python train.py --experts_per_token=2 --d_expert=288 --balance_loss=0.000319 --vocab_size=2048 --norm_eps=1e-06 --batch_tokens=[65536, 131072, 262144] --max_steps=12181
Below are experts of layer 6 (counted from 0) of a mixture-of-experts language model. Rows are named router (the router's row for the expert), up (a neuron's input weights, with its number), down (a neuron's output weights, with its number) and show model dimensions 0-63. Each number is 128 + 24 x the weight over its row's rms, rounded and kept within 0 to 255. Numbers have three digits each.
Before each expert's rows: "comes after" lists some tokens at least twice as common just before its tokens as in all text. This comes from a sample of Wikipedia text that the model never trained on. Tokens count by the router's weight.

# expert 33
comes after: "s", "ed", "ation", "ing", " one", "ated"
router:128109143111121160125160203167123114130122113093078139143107123147107149135125138106156127169121151135094150128145123117131111098141117164126131083134150134146128166116133106119172144122093155
up0:131161117089127125123116161132112156108167126053108141119132112128140089146140110080120111136148114155100100131144154116116117122103105099115092134127143123128132084099124158088155175125119101
down0:138151129124106105098184135142111140134144093139127119116152127092128170139116180129137155156155105121127160088152096100159098119151148135116125079149145159113111118162092135158132139089150114
up1:116143121122189138167090129093093123138159143109118126157151149136110155105130150104107141136139101115124115130132156104106165107137177112137133109112113126129119053121106128077147096135147130
down1:149083113121143138093078127147098132125116167133162116150113151157151120086153142136081153079104083117151132137117132118119177107095087129120100165122117129142119148151153122145149122134120171
up2:150151139125145149145116186125129096103137087184090141134155103131140123127123097159101124123133092113106189135140116139115138121142108130130176124077153123147123140121128139153121105134130132
down2:146132138125093139095153110142131166083068154127129125166140146114151099145099124145096139122139129153089135149184118147113111136125146130088171126139124140089124130115146117116082117163124153
up3:115109150128101155093125161130097106153099133124126127133133134162148148100122146145117124127121165099143125121097182126140109121105110100137089111116121141144115079161114105109146117138151113
down3:167139095076111111143121132163121138057159135136104109111124089109134114144129152167137139132176094126142133149121149138161080092103176104125154118091178139152168168103125115107128126147098117
up4:108155145131125158131143141129126107111139132142150113185102129141151148103125116119143145125132145127147106115143165101102158143132124100135159127098174103116073153093100112100116149140145157
down4:133112124121097151125146135169106120116151131128138094046182127130101117121104110135135105138099172109166078116125151136149090135134184122155083151097177145153132134146116117127120160121142156
up5:162114134158150121139128150126154102118143156115128094160178126165147153131136111132135165115121078116134119140123094121118112089115130137126153177137137124185162096132116123117124159157109134
down5:134170138118120148116129118147110123114152138102131129144118124107076082089156129103139142140101127170083136157106145103141130108180127129121149151139103144105143141125130113127139105116089124
up6:120137168110142114149129119131104119143145104090142098114126152100131160118099100143114145118134157115113161121120164113114154178129121113119089139173180129143151133145092119118131134148113106
down6:186119105161122162075154159130122113138148142083127109097080095119135119131144075125123079133121164125137092145161125102139127142155160146166129175121163114190076128121088121126162167110129113
up7:123111134118128147169126122127103130143155080123131141125113140132069145101150174132136148111192120154097107105136144112118136121119130131121139143128182132157131108062106146134113146147143101
down7:131109103143137128135133135131104127092126123112093112129129159126123105140158120113121133134125123109104118129152154113125117116164084235138135133126138255134085143071141132123147124114135103
up8:141115165130099142132133115096160134158136154097130122144102079131108136122088072163072089132093146148182133125120110112094074108109159099151115136103135128171166139153148117137149108130149177
down8:143100144140129117163099119165127121105108103116117129118136130079109158099101147147144115111120121159111098143171143148167177129112125107137152116105161240130122104113126134159152099141111139
up9:108157136126136178139165169102115131158149152085086050174148134147090155135135149119132158087131104157170112108136136115122119119115126122142157130133170124135135155120105150100129159123131125
down9:132144113123128122108174087127146079125113133146127111121099128165131101114124130137099165144130115133154148140117153113162143087131142144130142107149121168145136122132126109150068100097151101
up10:133111107100122141170100166137134102145192122138109138177113116111085089100132107126144171146136056124144128097121174095128120125130147135147133194116125100115137136101154111121108128123113090
down10:135133118125183131146102141149135073156120129093088145108115117133080129097154141104120109107112180121142129133167121103139178086119156145106091106089087122113108159137104198116084104137075172
up11:189094146108148136127129111135145116178131140136129095108155171148130123134126142171158090125160130151117119165120126160139109094133160115124177135073119145111166109133120136131140154120126130
down11:137118100128135145069154135099131095104149151140134121130121142077171081122107110111112138124166134125146101116187148173113088116132103153133097118140141185134095151114136099104133128112105130
up12:089153143133113111155140135086134124094157082121158155095128103178133112104127087095119095159131121154115089114119112105086090130127181117157127101138164108120114141121151122150126144163118123
down12:087101145083122093114142126080103114111118145169123150110166119145151100163116161114117123140090144165114149130138149085130127128129142144169100103135138156100155143137144121095118161106156106
up13:141154136120096148101163164122130149127172110137121086121130129128150103103141108136113158103106095077102138121108093119119123136112172115150103118168148126132108174080112152114122187142090171
down13:126161103135125133125111104115108112124092143163115136135099113120088116143118144106174087129157148167142112134205163134110154136154118162111142114129103154100181152130140143131136149105135119
up14:127161132099109117154165122143151150152140144105116138165147124125138107137131137052128107134156115117095135097119172132129153159123138122121118100140131128133127109096095142121133167110118128
down14:126140132150122089124122118122139164108165087118122124158153160178157163150097105080127143121119130142131113163159170147167124130094107167131132127115128122107176138125099107137083156119102132
up15:142109155119147156148124120128139111129136138118117130123103101164123119132115121124086139126188074136128103073105123131096129138111091105128111130096123128130136110170149095102134186131113157
down15:166122114123140074121164125098140089134132075130141087130158160103129166143122107117131166100162131135132093131140162127155119131122126119095141149158135144163162205157151122145159111104089123
up16:114138140099171113114131148129141144067130146112127116119166069158116094116167146123156146128132099126090123109134108093092125136104109120158070165140137135154121154109102106115137175107123119
down16:077134159106124102064171145116095124135160151149150143121122142115156089125070152091149114111124155131103089151153072116151070083136174147059114131128147135114118087122138113160116165115114113
up17:126160114137070154136089144094128126116115125124142135125132104146160162089119105133104189076139104108148106147144143103113119135147114128138158112139152116136119148073117118147148115129115130
down17:127151106104108114074140134188109158135142135152155179123163136146134130089070136127144092126155110138132131137118159145141074120099125144138124131149161165122132094115141141138163129133139095
up18:139126183111182129150105138172129101157134141149094117138148110132113151109085151107101167132176095141125098139114112141162141143102125111132141107126143120142158162185117117120125152134111110
down18:134148112155137119132124145114126126115168146115100106122153109117105127135153092178083101157139083105105106140136089111148105092155147172130171145148128205139142136151145143103139121108123139
up19:123123141095131172122099149139097130146124108136134154134147116151128159131108137089131128085160104110101145122118115101104157130079149089137129138122116110137174143138114110121134119107166124
down19:118116126106082158144083170131161086095143188144159161095136098157127154169144135138135110132145124143118156124086090088091144166136116136120136169120102140154151121123114137152160125130133156
up20:139148099129159144140149165137134100150128106143118121139107154153086152101128120124105164180130141116183138101124125102132105151102159122151171090132128127122131117121142132143131156117115069
down20:165149103108112150169103129147149152167129104137132104123128125130126160180140100146121123168174084159111085132138129109082119131126101095144164120145168175165174115091137155118110117120140133
up21:148138127074133155118104143134112114155122145129136186147119144135121126083140099121117169092118113139163122104149131133093153098157122109126158141118126114111169158088130099148114119151173129
down21:097124104113174072146154086164141151118095103160156145134165110181135131149150116153143146141118086127109132137112110117156165150143176108104115119151114082156138118155091149147162109166109114
up22:135148130130141145146145096114099131143179137132117101174098133121104119134128120120131174119178116154131130128106147107126137140103141128121138171069153123117126101166114148131125120135117135
down22:142068144149070137122162138103145137150104171134126122156123156125150152135158126112125152142116136135113189105153154129140163103108138153154116168116113148148137133143102081169117137094111130
up23:145129128118141147121128114150143124101152123143146138089164139145167119090161109092130112124150113116124102177079152102084082118085086119164163109128108125121145123123138169175110177124117107
down23:091132122122127139130105180138146159084142095135126088140142096117148144125144135153124116095093122066134147113174166113120124131105125133161140145142104150141115111130122171121166133131137092
up24:140109102142139116112127120134143108095143139071134118129120146121140161126114138118114083117143145059114122115125115146128117148112104130146131115129143120143112127134137136152147139136105126
down24:146142156148130135148159137126118159123130155111109148164155079144132118096153096176148114166148108158088102124139113119102136134132144116158113071124141194142120121161152118144148120118179107
up25:127148116070129138112129144100138115125172124113108137113155131131097112074158130117127139143147111133110154131108121119106128117137119098123150154120178131151154127099129117116130126119140174
down25:115160140082119139144116112137104131115125098147112148143130138144174116152092164165076129128154069113158168102116156148119137117108078125114122141116101114086102110161110109158124137130164140
up26:102117136129137150183124128153108117140155099095087123118167133138171161096119112095111120096131131109131125137133165110140202099160154090166123124127150107101109144108127115137138171108143125
down26:191122144149145080145101123135155155121167112096149154132158139088143169121124175148131145142157118110158143155111115121127122148129122187106091145090168135078136123147153153154129145125160130
up27:158132147127116164150162169099088157179108136107129121151155159124097153134158120141119153106119138158100166150129124113153150124126142092118162109107152116103147116131114106161153143151215139
down27:110149136160117077154137159120110126120110139126077130106166107119109144119176136122112110125097110137100117195149101182114079140134112165112145119109146191107103122081164121103106177122175155
up28:176180123104126147145113173105091112095143149095136115138141157120085111077135136142135109122129087150143116118138114138111111074143148128117128143148108135107151106087125129167132147158115162
down28:142099140087092121081139180146145149124118171117115121155123141082145125149132157179123145131098147166145143136139127127134135116127057164126152125106125144112136139118103136161131130126139136
up29:135126155132158126142120106157150125119148150133117155147149124137135157117133152133119136086114115116114160128130090113118135123142132088127145135109105130155091143121123108116124206127131115
down29:153173149167125128130116115091116164153143157135141150081136127135113166108130128113132165094141148135129142117128128147153089119095146118067127140181112154125143113103141126149137091127149125
up30:126149092115117126128131123139066139126092089137138120157122138153130133154098155084101129091171106148145128125156124133133160115111160144162121157142132133170140143084143107112121151125143095
down30:157082120140098137101157089133159116088141153106128139082109128123085103146150159142097128166133130158094129097079110105127115119128152118127118113124131096128124113169159114161075115133138146
up31:130126149094107087113138125098159133151123122149130113157130099145129123153113113065161140127117146138162166147109161112126131157089120097121111164165138110103095153149149129109117129125125122
down31:130128121148099126133124138139130120100123095119128170112095134105058143108155131101083142145134090135120168162122149097139155107163107095139139202148154113031059125104151158138136120122119121
up32:151091127124124151173144156143093117108158177116128108139134097125072140129111099154085092136159099155125154116148112101127080101123133099103115123117126121171112124146110143149106103146126149
down32:095136089140111119140132139135141098148137107120150151092119079109091093132135121118113107140092109133110122129129133142138149109141168134174104085127114142119122091120159177162097175115171097

# expert 15
comes after: "\n", " University", " Born", " Country", " Location", "ate"
router:120137127128156154108121096125137136094161153118147108118147140133107070134153145119128152136151162130103136134136128164108168129130163030128120111131126119153140096157071126123102165137159122
up0:132126140116139131146106130101164075087125109112147127127127121158133194165116093115111160147167120153130160103124139125119154148124104089121129143100123136115122130089119153161136146128132135
down0:132167159147124107130152121123096140113144127134165093132144131154154148177156108131108138155153120109124111113092109109120123137147129123131124107110143152100150084113100145125145108086139177
up1:159141130085145126119162122184114126135147100106094113119155157151144114146121149105104105148086138146115153109138132138146134152134094122147090148131164114127137128120118158106130161151146091
down1:104124130156130166105146160146142087138134101107145125121131146171149154146107164095129082108139076138104107159115070079179131181129131127123090127117126136126137157120155130169115094138123115
up2:163142066110145123116152139104145144128100158101141106124169140115131132083143135124117176154107137072108142098120139108087110133128102109142119141135203128121146116187142138123110095132122113
down2:157094132154149133104181110130131141118106105077158144143133117124143099150164119125143122098129173154151108154131167174104076120133123116153171172162172130104103179096150141122128126129126161
up3:120128145103180140122162115060119090120139142112128132126136135139125136139160141159133147145088099138140109147112147135147118094142138080128135157123145128145164144143115111194105177114143109
down3:137144146151092183138111187143158148132166115137139158149131125161161108153116121129152110140082096143132141094159126134107120106106121092080131098114095107162156159168131154132155121106121150
up4:130116129099158144123134147166164153170120118120109130118113136136107068148114116133161136130182132127112117139129159171102144133116131076139156139107151103087134062114113121131099131140097073
down4:106108129156154123124135127109086140158101131116154120106098130118166131088134135146118116124120136122099141108117167101130135137128132095135175112125083091107125127117129117038137152133090110
up5:122147127131110145161120151082093153151165159135143145101140167175152107139113115156102140117119126176149112114107134169140155140109132056111153130110138131121120104139091116102137122150176121
down5:118122103102146102124140162157162128103150132156137140143079086139076139099112112123156102136149133118137179104129145081134125127150120201156124157124129129124121144139133148170123136085129102
up6:179131118094127111115152146146140176118094154132135102142157115098123120134084128088141110124129121146133104083118121169148136132142152111113160118078131106117125132145105140120128126152150143
down6:124132102138176123127087167129094128124149101173124184104157146162139129173127144111119085130150125146112105118170118102133145151168131130109136130121105106133115115154146100106099150129129143
up7:145112139070134173122128145123131130162070166169150093151145169147177144138113147102105165146113133112129183118128114173084150161134155096118157106153130119116135133120110143124081143136159155
down7:154123128126128115140103135098139134117138098106186173163118118165136134129094133134111139131109106146154082108158134200113152122128099141174137075114136122165131139118121144112094136167140134
up8:139135127103133155096149142094110132098142154095109155111111136169076099119128117179114149123130114121136185109111118135109096162108158109126110102127151129071111138112141119153112158149170133
down8:150091129110163102122183165120114087116144106098097151106152125158113079150170135124176109101070122093119071146132111138132133107176080137109120138146125189121106140152149140173105162157124121
up9:148136168131151151163173107131125161117142136127174161113142169132100134123103115102137133087127113105148139126134106129098144119107113089137154109141168124127145098150099118124123184161108157
down9:083138108114132122135140162120134132110127130124145159144151115135149126122136147094124154081141124157133139107145136120091113151148101170110123109115111118108118164161157132110142139150141113
up10:180164124114110115120164131116116130105164087067147116112114142098110144139115094156121100119120149141112136164124130160113138113122133104108173154102115123115158101125114176133092147145135132
down10:127163099101145121136212157101129152110128098137115121142135101152137130109145126102167076116106143192104132107088103117085122132189135182114120144145097098117146170102142122082108104170125107
up11:141161140123115170081081161133133147188136168120151162131144129166159142146119130131114135146119123096137136113137131153114121170144201071146140075088124134090125138155137127155098168150155131
down11:156119120107138160134139131104141151177086141142167169153135131174126143152119148134136140148073145181127129069157119176133091142189132110127143095102132137116134132113163179083091133139109147
up12:115154148165118131119133097118162138126145135095146095155127168156101082110156130142146155140105118136136131103101117124098153105136134102099174145099151130144185116155127157109112097114156100
down12:133126089131143130106162102123132132173113122122111137120138082159120118147084107136103106120148152104110137123109123112143157128132119096094188130156125137127156122111118129110102120151108098
up13:119104151091139135124141144138161121123127119097111134094112145135126160105132123159134125155159124095104159118134117137081120156121147087144095107133126120127091155145135124137124188146132121
down13:155147111131145125093123112130134105130157133107081151107141133097149102135143139161192097186116111135135145139146125144057136147138153069112133140165106087114088151126107135144131142171123121
up14:105131078049094101152150132110121119123114112123121150127121129160110102106124146084134155135144147145132191082108096144122147158080093124137117134130154119161119152096126126128115131131133125
down14:102123148152102149102169150125106095126127128102122131147158085119159107127133109151143107155139081143139093139122157159105098170169131131110152146171138118132155143147125137130136110159151135
up15:124131118155148132149139126155133120131129093097103095171151139124094113123167132119170136135172131102113165131127092180084163097097158104167136135145098122113133068125114138118101140152117166
down15:147128127122100147114162146124061129109117106100095114176128128160124143112107125177172161131153112110149142149139142104151124122108164143091116134170132125128113153080096157138155116125073153
up16:150114086134149161145169118123141135161130108145130154079199121144133071119097099083129178092146130129148133125105105143086117158107163088126136121105104108130128115157122155111112139124109141
down16:133093109124122110123129145102110113139109133084122162071150109133107142148137120119111142104150180102086083147147087110126110135181172173160161140131121119115124069147116128082128145123137141
up17:155197124097131131168107155153129173096153155143121087106159134116107112159134135125149114131119141159105161119137134118114091163089119109096167099097175130108130155137153152145134131126138120
down17:081128115083144112168144134110090128112153176177139103164143126123141126139109138160129117140070082126089112141135114119161168144136111094097117138132134148146131103151139129126126116139140150
up18:132095148140158159083119135114159097132145145096100165109143087145094143144101121149123128100116095140123128105139102123093135093113165083141169141127183104110111093174051148156088174141096152
down18:123136137101151117116156108133111123104103112128090114133158142147143165095177144143117137065096130097124124151091159157124154133133103187116109165119136116122114118143159091163129124124088185
up19:145141133109166141170082107143113146101140147136138126163144123117099123130130146116112173150162133084156125114129092134154103139139158096103130132092186111103140149135162135161100124196123147
down19:138183114108102120116117118166109158149097118148111117144099116146126137149122139145119138152143073135165143125146097112118143113091094150172140121149126163148136115089121114151138129104102096
up20:149090107158093162108083090148122164122153100132107137137108152115098182143096117093111130130188149113123106135145145140123147113115116110144121123127141093157134111131088165123151098154140114
down20:109111097126096143135109153148127129104139112159167157131112174137120132093139071146137128110117130123152138145154129112126147116117147133151045145118117110161111105111138147098115139120141129
up21:114140146156142141144112170081116140122142143102176142147117148172134101124124141121134138133142114116133112137095139167134197145078116112112204163096130119117138105176145151119116157151121162
down21:103147152133110139109134132104123139086124089119168136118125138128133140106095111126143148149148110160081123110121138118121102097187084152122129126149166130199127094139164132093137099150104071
up22:134119128096121150148168138128112166118159116125166070138117168109122111113135093121109142150140102148135127133121109116136133122146142110155176137111107115171111187132098166111083122144145104
down22:127124141127090129111103142129136161193128120163139133139094119168144157132099135112135107106084122143156178121147162118119197148113129085143101118148088149115145101114133120135121110081139090
up23:128151179078149175119107176104181154125144126117131128161128119121143139094146111154109115098108099154127154141124112143110166117121175115130122130114121118128139132143106120100124170155180153
down23:137104129170111116140150132153117143129130158101119159113097096088128165131145138100088108088194185095119122125134130122106061098143119127112145075147140154077076123146122152110110130136180065
up24:121106174098121137147124155124138088140102160086127113108145121128111141142139138153088113112130130105101168154132066160139152097121090055166119174150119131130146087148091158112115113118184130
down24:160128142124105131137126165124147086133142158103139170171137129115137128132135141143143147091083109105153138131102129107116159133119108087087141124112110076151124142127132155147083127144115098
up25:136170140104152131140123095117127169096148137116130129137145138102156137087136109096123140146112089088183178145129121113093088096142170080108116137069168108124137094084105092095131136123142135
down25:144128105123087116134116146148150151137168153108143163101101146137156132139118114121125105125093160090108150142159163118105137139137112103127115111158128091176115134099101124091139156102123159
up26:123154097166125157162134180132106129121131151137110130113112125125098162130136135161134100145154144139072157088124084134136122114146110107131129105093105108118127103109149121123149170148094106
down26:152107144130175131115131109113124130118134144146103154116096100159172100118090115091174102141146095133138141131102137107152141119059143121112127135142138109116148127103126142108088155112146139
up27:129136146116125165099102112171126121109199088122091123108131099153131123132127128120112114131145166162110160107134112174123137113115151056144147126156151111131104124132104104134133111141109116
down27:182142107121131099139203175125136107106167092084148132138147128157075132114148138130142107138123137097144114129140104147154156134145112131130158144165133104123111135102095137107094164089077117
up28:117132104079143110133115134105164140111119129127133114122104116139123134100158143140091168106186086142159170091128174190156134128139150096181108133103161117122141136126132121117071143146183160
down28:179126112114091080188123097120123121127097092123134126119142131126139148138118137100100147124120108074153105104112127161170142128153162095121122128123143105115129127149104124110096138123109144
up29:124132102152145102116107112173142157157130110111158144154160156194160115152139124091102101126156131111156147115130125186106170164122148120170134125139101103143162131143120141177086174140158156
down29:100151136131131132122118147119132117121110138125099099136089108126133167115111117133135078153176129145151113140132112123110153189113146138115129149156143149138182155166127145087091189141145115
up30:121140150113171147084131132097159077126110111142117094100123161144111165126122128131134167161181104129109113124125135112089141125127119081171160109128126109138146102160125188168117132140106096
down30:111117129146097112120099152143146140104104116142135132081141121155141109139121131127147113085140127114094188094215167158138135115132123178153134110119104188148126101146140148120146089133157132
up31:120110165120147143106136122123168150099099115110130103115152161123141168150128126126130094107158122110121132122118129181145073120104137093155124171108141126106153125127151126096086145089125141
down31:153106141109122119142157109131149129133131129174102098122188137098133128149138148129148095106154152122104106122107151131138118161110119138111093131141120139139136118083145108094132122120093146
up32:148140163104097133109086153129148166120156096098096105183097118159136117106155106112083121104150127135128142107120112101143133135128125061143116122131178112136119134134084124113143146141162186
down32:106145121104164111141151123123111147121143115123145140112123103094099154118151116143122112109113134092174153112095130092108163156134123126174059148152146115116092143151146163129099146103151135

# expert 6
comes after: " |", ")", " co", " de", "---|---|---|---|", " re"
router:150132132150118131178081108149160134153131117114143107136115143152142109143135152179087139098136130108117188107105144141100128116104143150167082125141128146101111068133132170148102111135128108
up0:130132157109111129147147111119152100168117134108098103160110126176165138142129139081063105128093084123152126136122084171127111105108204130177112128145091108130137141117099139111103110120167125
down0:136155156136104151111144163093153117091084121127132127149132153139189141171148129104134146158109142188105098129151158091118128100110085120133160109178095119150126070119186149109098090155147135
up1:157137139178134116109154151101110149107113141163173095137112118137127130152121114127111143145161111156155136148148076116135155144068128124119135166103160109121132137166162156157103129150123119
down1:192126116103124103128121123187124124148111144129086091091118117155158139117141127150108110127098112120168116128147130137132117125108157126090115141110148139096120147145201091149134121128146159
up2:145104088137119137169119147131077205129140102128090113117128120162139132134122137158157099113164113104147121150101093154130140097097155122151112136132158114139106141105161144146112120148142140
down2:085119075130113084146142178143136180136123151169112115127122131122128151131129135102149142126107127133125100190147126132155137132125140138097145098166116073129120196134121134153149190096132087
up3:142093147080088182164134141116161104119145138088141053156125132157157170100146141155109151121095116140109111151147158159129143141133118121136079128096117129151105134132144129125149151120165117
down3:159124142117151139123126150158125161123127099073131087125169136139127094147122124155152190176118093103106119124143133140123141139134138119149127125124104139141116154127143111117115136125114111
up4:109123123131142165082137107160128091149159121060148180121133112194110132117119158118093063139131120150151159109121119156131132125132139115165108129059105118110143108111123160152123080148128113
down4:165135122143123130109137110110127129231111148178140109146129129104164099163120109109121107136160169090126121118167134128117109118117135096146122110138129181103130104162118136132147133125078132
up5:137140161148165123152129088135114121154134132113106157074127175158096131167084138135130122121139137129125146112105100101108174096126098083133154100147135112073150110151095140049116116156142086
down5:120162146134142152103128132092139113122118149123098126122142137149123128159170106147115140126130167062141118120134150132125110114159126150117096090175112132113129097123120103106155107133152139
up6:154117161073149142165111129127107162167106138169145140157156165154100112075139118143115152135115124156093145075102178120126116120099179110147113114116094109140105134149086170091160103136133126
down6:120119069131126126153092139145149123113113115127123173093135157144161181145115153116125152135094123124111136121108145165121151104166089146159124166152129151154093133167127121134127136133137126
up7:150132102137164148096136118105106122133164121118133131082102119142136124146093117172066104084126063153088138126131140129109150127124131108188138179128133114098147093139145129117142126115187080
down7:136145168104122093112130129097157173135123126110128112109142131123157103167148138136167104139177170119122101137102112119177089117132111104113118103080130128057145135140106135106126114157106128
up8:127159127130148139143149127132174152128093160110184103197144084096136180130117084128115108127137149096114087152128097133130158146124155130150117115173127110125116110126125119146109175130157125
down8:105098150166129111122119156134080128124090156133157073092134143101128159141102158178122102144103183091120107117104136145134133120167142170153126159098127160127147126154083121136164145113099107
up9:140131123134109130143145129152134103150085093121124138129134150146123131123143131170085124135122141112142179126092156167117114139140140128129104125138143105122160106111161145120116101128129095
down9:121124124136143137121154108125096106081133121111113117113110140119143129150127130163143144139177093108142180125117164155104155161157093133115128141125139163110095094148133114139117110110125126
up10:141141078152106169165156147124175161145093153137156122123114124160112152138082105146130131122147123092108154131120083159138135147151097120175131106170129130096104121110107152170100131131127091
down10:095100136115174155114167112124110143167133122104148130130112122125141073136141114148131167159119119140131162130156121126090105109172161126139159139137136128098126131129135120120128102165109116
up11:160117060122161145187117145103140156098089147122120123136140155186153163144085119122134149093125095066110135122101157173154197154145139126161140127135137136139113106115115117097136150102193130
down11:140111150159146110094111133154151139121112146124126132129101102139121102095106136119110118152110078117126120104128113154115114136099130131167119170131071155107155156107143135126113080103112128
up12:136153133095110115118117103155136111110078149073109108133144124147118144137100105123140137133088128090148175111100140140073152113080131133105160172120157120138128128131109129160093165153128109
down12:120172116148120142108153097125119108100097129115084140094131131104139113112117151147146089148103117134121152151150126087144157111102150113135123135151129113145120139097150092174147119124103107
up13:147089137157138129205119126119104110110124112140129132107139163096142096101151150124122153125137127148127150083136122109103157147175147127136104128149155119111150115111090162112128161123137102
down13:140129154136063104096141134134114136127123135138120116089163153131128130111078140117163157117113110155151104115158110143130104150144170147090127122126120173126136111139140117101170160101112134
up14:145076122104121136176062121088141191102122136120138136149103141121158160121095110135133112104158101112146176130123144133121118161128121139165086135115108127131100095104152159141115139173180141
down14:054108147136120093142153102074129136144150114152125104158150117102100170154123081092154156132069124109090127116137149193133109148122109140106087124147137108099151106132123138123136120096151176
up15:154100148075128155156070149119127127127175077089122127131159160113137112101104124150078115134130092133142118085140123073140165146115141139102133120154108131115100104081122109089104152093124101
down15:058123142099098122120101125118095122150122128103133142168121125122098126153123090127098150137138144107121131133125137088114119089108103177114118096149136160099109096126111137165119120132146119
up16:112165096130100146172159112137109141204125146165152097148124108143142127134118156151139129105149139117131149143098089159105108124118166131146102084140158069114117110115088125108116111155119144
down16:104146155139158147154133120138129135163110159132121072119114111119096133120121116128172116120144093105173153125099162115063117115076138140111105137133137126143163116119145148108079147101108106
up17:141157145115149120098160091127140105139141099153131105107128113106103132123127166154102132113100125117112147116125132103115109154103088125172107134098142127127105163113115111141123127125117109
down17:134136136165110115137137107146182111168109116134111149134157114125167132109138157162131123118106120135098139066130131174133113107104125148124159161067101139084096130106117097106128148110116153
up18:196157136140124136156151142154142126124067127112118130161151080181149139131147105118108121144090147108109141136072100130080184120155145127170132109153147110109121107114112173122141102152163133
down18:175109145116073145067109106128109129150138160157160081084124139144162126098105082099192131150102105147123164107094152129090115136140164115155129118128101124164143132111113137134088123128133111
up19:152109134117094135151111121185134144144140099045152143118139122177114151143147086155136129132108113167153181136133117153126112151088083110184135119117093119162096127165156119121124124109145076
down19:126154109105098109091149148169151148108167086112150117120137145134174096109131098136139161165098096110123124136154132119112167159143138094170122094150119168131129107096178094136148138123147145
up20:137107171141103122147140118125185117143162105106090136113132135162095149123170141118128137089141105117109119115083172144094100130112131143138105079130166096123140147108099144100146152134158084
down20:111115137165114085108110101151181130139141126119123146112137122183148106146139142107157139122133176146101129130097103127125135117108080149152154137124120128168140092131108125133109108106136119
up21:145116091133090146143161111114124165123098119121160084138108122169125115129117127185127139108131058160133179090133135122102154124117175117131136123148165116113092141067164154141137115152164151
down21:063112131078094117120168137134071118106095146121168171136125126160061082131131149134072104110141159130181139142168093118134138141161148087106139166097118171064121150133142130139136143120119140
up22:085135145114118161175151112142103078156164120121130127127169115154124145144091120136098118110128115157112136149099139150154153114069101111138116125134143099139183146114129159129143124141148159
down22:107135147121088110154127074148135122078112102159121126103135111119117078141151131133106067168155101139157141136121141137119124138153131166127114166087156120118146124093143123137121104176097153
up23:141137156143147139133108176123114147113126126115181117124162155111096136079114091122129191077135134101114140128108160143073175130123164135132141145123139123130158094118123142152150130117098091
down23:104097104182129114126134153150126129108144080078112123116101160127122115138108146095122134119141119136136138157094131182142094151156147144105156120112135182152168130159181126075153079115117106
up24:116101091118143132149090119141149135089156087136140132112105122141109103134144140106115150108152103116147110126095121126129117149126137127165100137107132121110113088138122191139119135138119132
down24:156110133112081089122080131163144161152146170142108125129126127102086134119123100100137150112113115157093092153112108106137153135114136148143133094119111117097128155123125103125149155149178121
up25:114149146085124190089124135117114140143133089174133163064095132160084126107117096127131110111118133127137151118075154195110100140129093123185118169112163123119120134125135134094083115111127108
down25:148139116134101130142134145107127124084111146182115122127159120132132121177160192112135153127140088130089109108107127115089093088128099142145106102185119155111111130150145136161102155125121126
up26:169104146154088087157095138159148106136113127133151124119114131139091122113122111113115135116121125137131138119114108100146122151123147128158132155137185104100138099124115125181130137119089147
down26:151063134108091101116156169154186091136105131126095149139114124116126136113129133073158081112086120096054157112154133151127128148135123131137115133121129138158116132142156104118111148152179157
up27:205129121125126132134130133164121131135143100165098107126120148161169141161103157122131140161130118057098179111132137168093155123096130115116115147147141136151122101114138140122105123146149131
down27:128158117155113120130111115130129099142130127139144155169165166110100117100129176118100153117118152121118122142102148037157084119126133163109145115107117132129133096146120135115108134101091142
up28:128092107135102107151111134126144150122162163133116120183121145120131122103179098127099118111129133134152143111152141128080095127146099107132150125144131125139119135095174164148137111125148134
down28:146143136155160094167139135125158136133138137094125135137101112146112161135143136193110136113098124127153132157147161101107099110112111158137155107086126114127136117115108162091098136120121098
up29:178100116103141184167147126149090133143142125124107133196143175131155140119102154109117113121128080130114128106107123128067118133074120139183155096144124118089124104127161148096120140147147148
down29:126104125124122115085088152129130140120084100122130136159116098166061134140132071118070118140124115117176138110102147137121115146134135153178136115139134171076097122159155128102114103166158117
up30:125130086116122118149137097137156127105111104168184129124144135143091132110136114111146097119132085112145135134085120145113133134113105108116138154145113136102135109113125130139076119140116130
down30:103106135122156130120143122076126101113119108147120149089128091142085147144172134151081151150129120129106158160126098159146106106183114113098140175097120102135113168167155128134121130150148161
up31:136151116107144146146138108083136137105140090149131136131132123132138137133178149119125115151172103157172137118119148114114107139121159131138110124113131120133099134152164127101151144137174133
down31:148143155162182161150086145142130132118163134121104127134160152111091166145106134095135164112128211113146091100144129117115138139112114099151118150164085147136152104143155153118150120141106153
up32:121138097106121113174115132156167114152132143126152125138088120096110136117132137138089107117138123129167138085115121103058132134106135123140160147124140098102126114093120149168123149170150148
down32:153144119150097129109146160144152102118157105140121122128135111091111103123099127112101085121150108146160171132163196096138141135104127096170142141176120157076140099100133107105134095132126190